From a checkpoint of a small mixture-of-experts model trained on Wikipedia: a softmax router.
Below are experts of layer 3 (counted from 0) of a mixture-of-experts language model. Rows are named router (the router's row for the expert), gate (a neuron's input weights, with its number), up (a neuron's input weights, with its number), down (a neuron's output weights, with its number) and show model dimensions 112-167. Each number is 500 + 25 x the weight over its row's rms, rounded and kept within 0 to 999. Numbers have three digits each.
After each expert's rows: "raises" lists some tokens whose logits its average output raises strongly, later layers aside; "gets" lists some tokens that make up at least twice as much of what it gets as of all text. This comes from a sample of Wikipedia text that the model never trained on. Tokens count by the router's weight.

# expert 94
router:523542507516484479527451505485482480520515471504523534526479516499453535461534496497543497528484518520475554546471513510470494508482488490470461518501533459500497489475
gate0:528520468526469488486462473499495492541495508487511530550467507498460471511511490499481472517502519468487485486485485502442499502450505497515475496486535543530503507501
up0:458548485493498474500498497508447491505490519494525498514499507473484570508480497526503484513522451527510511511515482504503493529522523508465465481463515532505512520482
down0:477492496516498466490507456473509531492489505507483460488516462475495507442492534490514509519505488463529470467506518545492485550502510490488516475505532479488511531533
gate1:517509475527539487498541559497555486550514518514515487491465467492525497504453548492516504499465505502498496512532474478512477496526493483463500489476502508531505489498
up1:478498513476524466449497522488461458508529511452532489508506511506480532525469467489551520534498521471535460485496463493501465475502488489516485486536455515533458519519
down1:472520513504498492433527518486510500491505517465514480529523470495513481496539550514489475446476502478490531521525492505512486461451482494486517489525479451520495511528
gate2:473515489502489471449481498474513513525501525544537505531521454453492542483467464518483473491470532494502510547460503509481494544490529494442497501492453515491490465505
up2:544469519487442522470524500511497508510445466477456482492518538500503518451478505471456452510511504480490495510476520491459485477484513505473450485475499528547519550526
down2:471469451514476510497508506545498496473486503486517491501468508521536477511475484521528464538455543515510481497487500519503489516492499554459522507471475525507510471517
gate3:492498523451483494551500509458518483544499539475515499486519508502461537505521502515505528522512511548497477494482484499551494490520460498490498545490455461493540487484
up3:471505463519500566473489513446525494478472494494494495496487456505439502493494475469459499528476493467477519526554545533510527523507515500510519487478477541483461497472
down3:523443487467530490520531532513478508485489523526508528501493481512524518467465550471458467486484512505479479550506536470507528506519520522511459495567504490487489492480
gate4:478495538537484507553503479556483510496503553502528476496490518504530521477459546485510506506484550483522502494469496509474485537500490488477502507478527489459465519474
up4:504503448503530525455493452485486508527543538506531473527491492505494452489422471492525503494470518515481486514547527518469540486534515455487507543525496516536456483520
down4:499496534490538502547493518502487491519478529506498509513433531497532443447508515479515528537486504545519508502495473470503490553507470501525497515519545511473493500492
gate5:563459524505495507498469511518503542552438512473493495505524524524457531500480526510495479500524501505483516481478464479580527527484457537481499514466482485474473531529
up5:520504478490510530486551485494518498492465504472519566509494516511493503533497517493464503514495544503511487503506475498494535483469505526545486465468505508471477481501
down5:472554472512492454492507501473535502542499490507499522497522506534527462509536533532440486467501491469494499525509511492495495493488513464507482495530489513545487480471
gate6:515548455487503508495483495560547501429522476487467541510551493498485493499514503493471468511480477475564532506497500529490495457499516521493452459491514505500543469518
up6:476511500483544528503492479489493517516505492472516524464501483527492485500535527493483478452517509439535459450456456478493452463450447487535532492488478485500471554504
down6:499486492569481521469533508491498519505566481501493499507467516510515503519466480478562502496494510506504506487476517482491521465520492509499524505472457485502492475489
gate7:553513449505500498490500468474512467462479508530492484496510467505491521483486489497481481479522506489504497480484505500502523446487555538499495477521514506524507488531
up7:484530506479494523522524498468469432445526486508519493461499469513514528463488475507546478544506489504466525491467477499477495463534499515487501535528458509451461498488
down7:476520511504493525471470469501483539481550499520453469526491515481474459514494503453477527526516510461518503486477512490528518498495490501476530506487521484477509480482
raises: "olution", " nature", " miles"
gets: " and", " of", "–", " &", " S", "/"

# expert 9
router:469501529534468506458501539478456502518488538508518520512501553545444449498523507481532516468503545503517557537511498492477473454512467495507551495458475496467484551466
gate0:530491502516500492461495519501517502472516488470532546504498447491467475502526522506542530453467482506515498505520478483525494440520508500461578505468548525480465510480
up0:512531487470491492506439494493462474490493519483494495467508514498474497474509494502531506506531480556492497517458520496522513504567448508500484494504539530486482507466
down0:491531509484490511504526554481432490499482529469507551477508497500516450501506484496513527484509529516496461500524517418512525523565459520474507478497503485438477533544
gate1:457495514519495493523508487485503520458511493483499552541494517481519476549510501501542503495483525461509502488517514435488519480506493517476492508494509489518504496534
up1:512457493499516518499497529514484524474480522508506466478509468506483492489463496509477502482526493503462490475521466469494467544472538500524438497557485528482533487557
down1:487506523488511539472543482501508491497506473497549524487485527505460516531528512499488483474473498514469541509497525468510538471481501464496505468509491486497495470429
gate2:509511467533508521514476541509465543497492480510512555473558523503497474495475484527424475525487513580493513477475527499491477483484505501470555521478530495512453479508
up2:537476483515515460476471537506492504515495497479503497514548502495446466436521492509482512512502466472495546493484519504507464533460503505521522500519497545466471476503
down2:476450513504480534528487492449527503467499519508492510481447514557481492520539541543489479512459572451494515516522531502520521545511481526521480481462504500450490480492
gate3:489476459521531533499494513501477555507434522522502505463562523497499507538496526511492471510521500495461505526543474512465498524484509493527522510458508508459472458496
up3:463476485462497457496482494465467564508458549479543514511522508514511515532515524500530535528527506498490506502523485467492473504513550481524501503533525511477452499538
down3:509508461519494561481451529514516492488507525505512463488476551510502540479519477520533511505515530467538476550485513501500456485534489492538475472505520505482513471478
gate4:478460521534471532488491474506498452525536515507483515550521513467514488494496470489546517462481521495477509495538470472504484464487500507520551499490497554507503573477
up4:512532507532498479516479496511525506506516480466482535531487471476483509531488504526533492442480469552494512532467464535508485480528493503489514456505501513486501492477
down4:496508515453475539438487495544495510461528502525508487494518491529526526484507474526488508492506488498525522517505504505530477508491521466506456493487559536482445496482
gate5:504490494541508500472533520485503529477544465537540540540534506500472525513506476497477533537516497495543502516525522491528475505472513505504481507517571488536515496509
up5:533517465499501476536533507500499477550511473496479537472509544473514481512475514521478480535452501509520489487517477537466487538502513516555469515542474480495531483464
down5:520499535523527518454516478469513522506478528510434476475502488501454452458483471484480483507487526477515478486494534534493493522524504509490495481476512515533530533464
gate6:520509473481524517522505518507508485507490519476503542446508433473494511500475531519509486520511468537464483497496494467542498466487524559494530485547510458537512527513
up6:494500482477533535551498477530505513520512486527512538482476467510529511491484522515516505519450467500505484483479446516487509572492434535513472472520503503559561487510
down6:505486468492489476504519470463479508517494504504503516499490498542516460506514540506493525494519557528509486523517534483496476504520499481528494480480511489515491485495
gate7:497485513480497497513498502529494532512451484521528520520492557521471443515471488515504514514490520516483513495500495481436464486498473494494511492494474519514437522518
up7:477517495515489478498489495484489482520505480507521528512469549499482457492479515497539513519466533490538511533479478518454483472501485527496492517496518531471483497500
down7:463546516497472509503443499444492513507529536516543541523514517509533487504509515498494543495522483485520489537492480486538506528521471479472485524509522547447505521489
raises: " others", " other", " any", " those", ";\n", " its"
gets: " and", " to", " in", " with", " which", " or"

# expert 82
router:502499518477509486484470498469520512525494538530505517482535485522453527509484527450471511509469505489478480521487541482525481543493499471498510529478463472495531537510
gate0:498527502478573496488506478511530532488499468493540506465533520512494495531483533483501507479496499474543504523477498524459487520500502486547524508463502541521503459454
up0:492534465452514510486499508525515474517518476551489485506468515459489506516466536494474515509501480478501481449525501482519497553491494527527520496533504460497487473451
down0:556518534520481466455466527480448484503489518506461544476531527493494503545475522537529493502524460507505503461521511472489477529478494489455519540470494500513457511488
gate1:514534475509489492510432465478525495517468486529447471518497533460508535546515495495534523535498494488548497553495502498497495484497499498501475490498520480519480468489
up1:529481506479487498496494518478475534466473484480484503495442477505519493516445506496492503494441591502513486425488484483500507468517499513534477485560504507527495535554
down1:478483490520519493523484464496453449510556517473522496496526481513484518490466539501505496518483496488513504500517517501497493486509489485490490517476499521461473490578
gate2:507515478551499535453500537517465495509491449483476478500538499493486501509530506491470453521519529436560500499535509503496508509535541510509507485482499509518515535515
up2:485547487517485496477494492546445526525526522486533476513489504519477538504510542495560493475486479531487519512480514532523508488493469506471510492475502495517509507485
down2:495488458548525485468501486477488542521462469465505538494481513481526475511520522489518520495443548484475521499500485483535448522497491538502508522490448515511525512505
gate3:516519464498505539520481524530502525495488519466508489490507536518522509502498502521512481485505486492520484483506505554468503502472479460486537469511528508512505500487
up3:501515495487479512467496436527493520528463515496491487496515543480495532516512521485444525505516510474513531550519491519490522482500514497484538472521471515518514496521
down3:496541484478526476516512519505503522489504516516501477493466484540497477460523500511544526518505494514473506501546510483517503566507475501506489503539517504515507494471
gate4:508527472442501506486467491494523537517495502486487504521437506489550468514503489509484508545507528449510507488483481442487506475522499495491515517522522472499488485491
up4:491493522507507492522471447542520496498514505471516518479507519538482507474490550503521489503507492479505556513486466541520444488481529506502529512494448493477526492478
down4:471449509516497481514503467444490492550439551530501502507519503497523481512475472453529526506497472514488499508532529509493525493493483489508508516536514491504535527475
gate5:498473503523508501545512549492520471461510490484482489510539512514493486518464478482500485471507496529457480560527508461469475538503508472490513542470517536507508534446
up5:543466453517484534495479488470488480508486486513501457473482498490486516503536576499529487505469506490481525497521539476450410493485523489539457511493490526534459519548
down5:504464472475521506553506524521505527483480552477488506466504500498514510499486493498520512528454494493478465542525499490516462487518501478514501501474501482494471522527
gate6:482494501538484515477478489505509507503498491491501507500501486481448482534503529490495511481496492477530511510504484564496490470501542516492510497443495473484490487504
up6:490495497488525482516480513477498487431500481481490474565470475512494467499496498545506491526518485536513487529501496522516512515495501472490473540501494495512509499499
down6:527504516512529463471529542509479488539504469514474506505492488495519520457532477469517501496478455497518484505524497489520498472462512505506498469543508495514526529490
gate7:480522531492465532468499531510480458497518479518535472490489523496476490480451490518490492539532500427520497480478519491505453570500518501513558498475493538455531502494
up7:487498456476475504489498504446487526508492537532484488502481529505495531502461503503491516546556471475484511489545509476511499503485525465496499497464466494530499482481
down7:484529494503446506474474511473506486512477489512511482507471500451524476465501493465500495497512505460452490501540500494513465531478481446487472516480533525493502508519
raises: ".", "\n\n", ",", ".\n\n", "–", " ("
gets: "5", "4", "2", "199", " (", "3"

# expert 28
router:486545537476456480526525499504504478532505498504463475554534489440507497493504497537497498473472522551502507459527527512516546527515445500466521507503483507464518482505
gate0:497544511519483487508507511535517495470503514513427470505454481503519485468498513480499506505494507470491520528476496445524519467470514509496483479493494528460542487517
up0:473490460473504489492485473530465525541492488493472510517507508515499481483509529495529482538476534474460514509491541522497520473458507483517501503507478495474507512544
down0:489499504499459474503464534498496501516524468496479464488506522466528469460519466510504525518497514510473534502479478522478472498535474504495511520492533555496490493505
gate1:471517500504513493526537471490570470503502508513514510515472527502510495493495464501476526493475490501507508491525527474511489489514455477516543476491509519508479513456
up1:532528485512491456505533538508462467516501488519494527474481515467488473497560524492494484487452514505509523466453510505464530506503518545546549472467526506506526480551
down1:517518492474520488468502551526479491560502513504458525479504496487518520529484513461500485510539515497516548523483509492491469504463516509550510463509533454479495483556
gate2:528516484485526467484557500515573520498460485510435520517488524469551516542523503490492490563536487492498510475510535431496532466488531461491478512497494445491498487520
up2:452492512519505468471512518500555508510500455457534510547509473526509515503522477513478515498478495498505516494464496521520437508523475491496507498464484492478481523465
down2:538508499511486536513517500561480480519519470518496545507507456520539511528493522523485473533498477534503510444516487479517509461469519551465505497449520460514487486524
gate3:509538461512518496528467479494474486478496539517525515504504509531507484531477527492471528527500529465512457500512482453482502496493534522539467489534444505536468472511
up3:537506447523533528513500489497516485496472503479487502482507449498527523500451562493461476462498451475530514524456478481495493494486556496527508490501535535506545470507
down3:460490522515503480528547515521508515494493511489485485495524518430533485474497541485511534495508472506502522509456500501517532524512486505507504565477500510458552469466
gate4:451497519479508484516509481511511487463481488488506529506471488479548464506513500503501497537489492500495514467496493427515529505457491513551499521501517461484544496508
up4:502491452482522492475488479512499533516464503467417499497540516523519507465492528533494485440522516486489497488514480547502457476495464473515509518475501484490545482494
down4:480506447492498488478539514533484478491487516530495501507496485527545531511511504491514491477493506488490501529523496496504477444476495478497465483515491509527514488483
gate5:496496517500500509539438505506509511494502472474540558500516481521455507523478514534492487468512451506491485487501473500479513514460461479535541459502481539545475523448
up5:501491488489491496504490479476503496513479509522476497444521497494535458516514477501473504514459550485507488529510495501517528543508520487547449524507448474523529461552
down5:505495499484482505464507523513516484536470498512469494503514509437571507434509510478485514490495532522500518520498503467489534515520474522500516474509518474490542523487
gate6:516529508504510513494502511528512468458487520490495493499524477543524505468506447508500523481489509521503470502516504537510472525496467474517563539484538519474446493489
up6:533534497530487523520504467489524513502496479512494465521531500530461502519501512518470508497484526495497516466500479481501472441491503524549491475504462531547465489515
down6:479491531524506498500504481536480512512446492477521482486459519518470463529510490554485484504472466477541507469515505507494483459503536488527479462542514500505447505510
gate7:497458468491525510549528565560496455514479497506493504502487500446482517492492485531509506543521482498501478488483504473520469512525486439489476525513520484522489556506
up7:507507499501516495506487516517466541522450479499490505459516474485507509496455555509485462480511489513488533484495483486493493555502522511448469507478493522476501503494
down7:483477477497466479506518477516500525529497475476497536510457499534489465486507479543490502509523530517496487497501499512498486508454511504516480545492485488516478498526
raises: " The", " In", " \"", " (", " ", " There"
gets: ".", ".\n\n", ",", ".\n", "==\n", "\n"

# expert 123
router:543489483517510460499457538503497517488497501492508472531547442506490490533498513490489538482482474507507496479506474559507469469515538512459491533473461487529500522531
gate0:570522501489487522541469525528526490436518462475530498484525504491477499548526483494478499499526508499532472493525470518507491499485475538493504507477486504519539500506
up0:479442528495535483507499485524505488516470560548531510470537523555494499483504525490521474516546481505468509524510487464516513517518459504506506478455476517457518452473
down0:467439505493505443476513513493501489442500538484465521494450491446527501484513445497487466483489500496492504466484526475529500485523490490550503517514514476513464522524
gate1:500493520461496495477460505512481501525503470488479481477489508503512471499547493454516488461490526515491447483491500517489515481528539501501536472489532505482498504534
up1:503468494458519502499548507472537529507496494524490470450540539514507488519571514483500472517465499515504531496509468491523503542482528478517538503535488491491534475474
down1:518497520566473542462482499459504481480517529509508522530483504507509481478491508454513496479515511516466487496510508507522493535521497474497507486487494489497506492525
gate2:521484495469535495570490505540494500513485467481517459514528477518519500509557500503526493489532501512531481511477491535526486450493515536481528489538481553461520521507
up2:518536516517513511532519479516531546513514489504458479490466449478494501522500499495541493489484487499497467506520516535502458536514531506474538487509478515505468510501
down2:532499463486490508468507490494465446533515509493495498518472473508504456510487463476525510517504504482476506520504482495511522501488510457546441526480495524534543498492
gate3:511498529514520514512497540523523512489503503497526503502534485548530511509502489500511498478472551487495503513510515490499529503508439510517491506521523516455482483511
up3:463512519476478517546491486475507498491500482477550507467520466524463494538496496507479474505483482525516541514519505487508513486546500492502505499517522506469474509481
down3:496495492411488543496510481488500501502502545464465529504495512507502472490508491516430546526489491525529503508477519476489521482541521473539490552528496512492508552462
gate4:514504521510541504504506447552467511515517491510495505538505487508469444512489478485488468509500482538484502544491533525481467555488449488487509474481497499484526510512
up4:500476542467485502445483506488549463499508506527499484486492507531549477481537474471516524524487498475481534492505517466539497478496570458490465525460527574501542465529
down4:482508467475499515508531469463481531478497522496494477527491425494463502491529517497470511490487522492499523490511496541530506473463485495496513518489513490479473509483
gate5:464539493486501537497495521525475479538498484502515508489522527478498543514475522478476488513524503485488504515509511503492541463516523463474506514468532521469512477513
up5:487498491465497510490493472481488499545529500507490511487485475504487555501473460524461495578499500487473479492460497492511493491442492522469493479526468486513465465485
down5:451451520476488503495539507496510471500506541480491507452467519460484510491500509490496489454493534473504467574487522476446526529503506436503535507493508483439510507537
gate6:490506516544515484538490524503484443502488460478488492512518494480498519485517513530505484492475487504505511523505478524516535523481530522537507509470524530504469470510
up6:511505459557543531494456525504492482506466491453508500481536520530491482532493530510457497527492512475467471507525500495493494533476484549482552528456513517449484473450
down6:499507538467472549513475503454524509511499507493517472529494506522499474511479527482499510497502577492520499523566479497533478504513488516545516500495478477467486481467
gate7:484498517504487517475480488490539476458509482502485559476513513507526513539464473522493472479477524495498474494488522476509498475526517514532448481511511499528526529514
up7:506518527483460528493515493512515510498488497489492491500506533481490487496495490485511491498467454520463498532470510493495490532483482479512482483461483540494541513498
down7:550483476463520516535466479513503544493495514530494496482475494532506518512496499532488452509494476476483514543558466523494510478504546507521492464505462495484499499476
raises: ",", ":", ";", " and", "–", "/"
gets: " |\n", ")", " (", " also", " |\n\n", " career"

# expert 62
router:470469525492458478500482514432516495507521508491459469479499478507486509526546489461486498516473488541507513525486543535490478518511513479549496499518517498464483503462
gate13:464491545556507512546486495493491465489470501487517463499504510524449530491493526527529471506555449466481502484481504491496516452501433503496490500457510521575525483459
up13:482469528526499484472500520544466475454473498486519508502523513493487515485516486504524457483580452491499504542450513495532530474468502484480465491456558489496520538464
down13:447466467473466533489506460559463502533506475474525497478461475507507509506516511510526482534523550548442499498529482516501471516526466491518490461456516480470500509498
gate14:477466436475528513520526466459473515507519519528504515511502499493503477536511547476485502517502530496464499520504525478494463494488443502507585464522457485482486509532
up14:504497491497509500478528553500496504480499511523514469490539500517484499500517536472465538506537510488487512467547514497469484459480524518532528530531533491443493465537
down14:510484489481515483494498562488475505526530509492529507518480476494452506523494537448485478514498490511499476498462497481493515494462474491504477499536511513480531512519
gate15:499497481527510513552541483547494492524488478492548512496517497479487483494491506523523506503502498526490521453536487495508467504523510488507481493523489456486495471508
up15:473477485481514484473507501467500515467520471476468499504462478481500469497494503515493505510486533488465484494494467484474481481501545510549480506490440488526501523516
down15:526476518536475506501486493488466483482487485471474489442541486512493508502483457513521514515478544521511514504522495467521490493526534532498466516522484446477507499503
gate16:544542451508481496511495489506497499532523505474535450491519495503490497526506460520552507538491568504494484530523508548528491496519479499458502514513487493512507500521
up16:496509500536466482483517494568501495514508507488484455496503470496488526550511463490521529494511467440547534502456536540540489468499494486523523515494489484506463523492
down16:476473475511509504489505508491483498502508503466518444491485507473501487499518524496501508472522461468562477481497527507543488477486508467465508492503509523515495475501
gate17:507560489496538470508497497519489503535473502534491482550477493496562479506461528500524499527502490498498494509482506531447544491500485505514510493533481499518497488493
up17:513518515534450478476486492498486486503526504499478471496505470456496523496504497462527497451515528520531526479457557489495470482537461507505522498525549512451421500538
down17:531502531509497485448470473500507501508477479505514448455529503490475498463515508494496534488478477527535487489470501483533533499513486495523512482519478475466478499505
gate18:506534505502496551539519501493490463491508486487498504511446508496545466463476457531452473523451503526531520475504488537482569496522517488532474512479454493510468508515
up18:518524533499448488502501491472531502455538486522494485489520486518491509522499493505490506503485512502470501486504523502467466555540475485526476495526489493478491496498
down18:476547490508471518470479524519483506469488514517504509520510509476502544466526544534464501509455521445483511522512553520472528511552482521480511459511510485482514530507
gate19:457525496498499519526520515519512466540487514506488535518535482517567508500500523494519510486460545496495515491538469497483512512501497529529524471523484486487504477481
up19:468507500466440464519516506519476510504509495504470457504509523461565460463515468478481495449505513481482528451503461494537523521493486513537552504514527503439460537537
down19:495491511504458447478500474491530521537526515490546508515495505515502465467493523526555471492523541544476479501471501510532548507486483491477489524523422493457475487524
gate20:473504492500484514495510518546482472460518504524515503496479486484488526534495500480458502469550513518536528504510488534525495515499523525488509491496511506506441447548
up20:488460501529490525506504485530491506470540486487452486504500472507518499488515460495475508510448527536456494488489499520541552476488507537489492502471543484491496497477
down20:472507517499503524557450526514501518467499547521484537480428477493494520477443524515491522459483537522518486545541485503508465533481522492493537515515500508450516509504
raises: " –", " =\n\n", "vo", " |", "own", "ve"
gets: " of", " an", " a", " or", "–", "/"

# expert 125
router:513519503523500526533474447492524507454479525519535503523504486479496484494550475485496528491494489491449507515497541522518500546442498520517455526494510498494497463449
gate0:517507512451492506488510487447503518526479504525500510482498512518520492530499486490516550498483514503500500508559484468497498486438503494512548512526487508467466529506
up0:512462515488463481501571501477509499495488504519509493497497451475490531486492510522490503531509508501471501544506505457527519505561493500504552490507454508471426501495
down0:493495485472502580536487480487489516485493508510516481494545461518525489504473506481501503512504518516471470492526501491484523504523447545539516482497448535465441505492
gate1:466460495485493494525488498497461464490534483538516469521494527495505497469468481504471508506496525481523475461495517522530535450515481503476484481503450527483499478484
up1:484452541500494531451482479448492546518483498499492515531505506501491512544503521503485507542566497495490468543472484492534524487461481509509462477520521504529493500477
down1:509467523532507503492488512510474470486488499511508540502516482507483488496506485465470492480483495481474506513502507469527518486492507486500486458528487486510525450488
gate2:447544463505549528515511475465531519528483506476491496527575502518474505497482549491487490479496510477526495489543514505506521500498466500511479496545483475477478527509
up2:533472554474535486517505519509465480493494511482493517476535479514506548471506511539503472528496487527506522497491476477462475472471550509500481486518486527552542514478
down2:513511491484491505548525489520500505522524526507503438498488436484480504497476545465482506523511452501496517493475509483486506521516509518504506494542498490510548515494
gate3:485484492509528513513481477520482525469385484442480505527525501435527464543521485503529502512443481502504467443490498527490451495457492487502497507485540521520494486542
up3:507535490531526468508507493447550503466489544511522545522539495519491505463503510506504520517466471491472472523506479524461492559495500515496498476505475499502480473489
down3:499483503460504490492534540464537515515548514500484490507532530477495541505514529494495555510503493504526483496504523520510503544532509481474511508493511495477492533484
gate4:482503486476503504489475502508495500528495478460512521511486477496507485535496501495499484486482519535492494463492465474503478506509486533501498519465544514511473499496
up4:457510439509479486495484477542521499492520497463509496472503467510484519506508484509518517518493482469487496486452486522516448520548555500525509544463494536455499489489
down4:532504473496471486503519529483486473484487504485507536493461450501475467499514501530513494513481499487505515509500536443506486495529470482541519525511512474472487495501
gate5:483516500474507502460580502467512436518514501530528515512481483518481503551510491483548494530559541485517500525485475422539431502547505512522531504471481447470524485496
up5:486444503446514474461482484488518497521488473494528518507514517511514467511519521516549516518488480472486492507529485492548494512522436483505534518473439502509491487484
down5:488518525542490476489496489510500470554477472469500528522495486511485469503477533469497490462494512484505510513539475455481481545528464474519550514462432481439562506463
gate6:438513474540450446496464493505509515476530514479526461486486528492519471479507487509564507532496522468510489445531475468465481489541488497503489493476513529495526509519
up6:524537513495488508494524490525490497476545502496509536491493499566506531459485443530472478531500522475498466521519474520463518521516502497496469506543456508530500465472
down6:492500511508580523522484507520556482485513522530473503497543466533475521447509476514500485461502547489492549552499504518525502505484481490472502511525524489482511499491
gate7:494471450523568530482517492492509508528547497502475538501498487497522484492525505486434467509519525490503538460519513478483476512461565559519508485518530529525496526477
up7:527502456527586501514495480483517481524518473473512521556504522539528461507465504505473490525469510492499492485507510480499491510518509541509440509525533469553495482491
down7:503485523488465470514529524484487537455502443534527531507493465494498555501512558481557496456520489483498502527522472515529521538535532522505486495493499494454484523471
raises: " their", " his", " its"
gets: " of", " by", " from", " into", " on", " in"

# expert 84
router:477510492476507562482498491514504465494444526492466514486465509492496503468509519543463500548472533439468490558484489512471545521527491546511519471524450546520479442477
gate0:460488504537526511553482505535500496471479505504553460512481520465501510502478490467527500481512492484504495503536457534526486475509485512478516478508535539534458504500
up0:459505499491490507481529490483525503509453522441527488440512496428536491499526521489510534517497512465480506541458500471493540477518504517503461499560467469489502472541
down0:479495472501492456513498513442511466467494478521512467483479492532441533462510493468527479475499529488480505507493471508492509460495498466493483497566484481499507461497
gate1:481499494478448492467459488510467470501503499497453519470488483545474509503546459492442489514493517460500523493475497517454477492483495518484493476491489530512487434518
up1:500462502510482512506472486446482480484477510485497541568487527500509506522497451506495519503492511515484521496481516504455483523465514532503486502536507542475477477530
down1:504484522500490508461519486460520481509519498511511480485551518527505515443509476506495501509510518509459500508525479478505521496479524437477464511565514527491490501499
gate2:526490469504459496470446465463517527511487464524499444520495498514508505527527479482492504522471492473509470521476505534502452518462512496483527489469505491495506543533
up2:510505494485438492466479521468469517505507526481460494533531470537523514480501524513485493498555463508489477500500494492503474495529511462505479489487511471509504503516
down2:505498538511486541477497487505459512503498458494471530479514517517480503483516459492484486493490524519486460475477571524494478546483487528501502493518470506485486487527
gate3:489516528525532488504434525472504483456518505494549521477541504512514512507499511542516514476526476474537503528483517492464474472458492488449522510481491496498530470498
up3:472524513506477506459537489493539497542493507473500434496478530462505490474508526474521502515503516469481531517502462483485519466538520487501490482508454517497473493476
down3:522476523470503543514544494507478489544523530540494493511510461523504493483494504480468493496469540494496506502502548492496505508516496555512529496502524486492455480541
gate4:519504484498512480489489512531496535520505511547515471519498489485538495476505524494487494489482492473480486520544456528494480519454554529516495501536510476534517522538
up4:503541506520507505485470519563491470476463484512506465489505495515487528524495523543521486455541479505473547472473513522487493507512547498489478502512503542515509476522
down4:514498482536504468493511490497496509539512471481472446469500471547517507529461492496507506475492504484491514435443521468536493476498490506511513531504475463505465459503
gate5:463484502438512530440467468500515506484449490483506530487486491535522493504518509496486530541471510498493507520522447484497472489504476537517536505497506514525471483461
up5:476512500488551517515528471510504518559490511476547478520510546500493495514494491477525494470558494476516502504481501513549483510509509496494517532443519436511477528525
down5:518543517512449505495503455515476498517499517559501496533477441516495492524507454461483478482491510511545506459529525484453509511503486522479500470533455525503538521534
gate6:482507523501534511451460477491486422505481510501502531471487483533501518513557511495457510493511520492483508504554469499489483485512472503508506477528469520518486443489
up6:525516491531546516472487476534508517449522519543570505529540516502476474488494513491526481484554495562510480486471530499498471512486455486525497514478537515504472528496
down6:523520528522486509513509501549487498526454527515469541544491484508474542536510515486498497490505508464523521512503493477527514492497492519456500481518454479505484448489
gate7:492462449521558506475495492488501469520516513461484497539524506497514506492465541533509527499522525526504500523490494466475520482494503485520481481523495484539538512527
up7:544500490493520478505452561479454507487513446536480505502507515492538478525429532524477484471513445497533522489512474530458471479473509519481485507473482498474502491518
down7:536523483524524511494494489498453500480479457486474529520510543476528529496491526479478535482536499507521485486533483538464499484493538515462516462509509493524482489489
raises: " their", ";\n", " the", " each", " its", " those"
gets: " in", " of", " on", " to", " In", " as"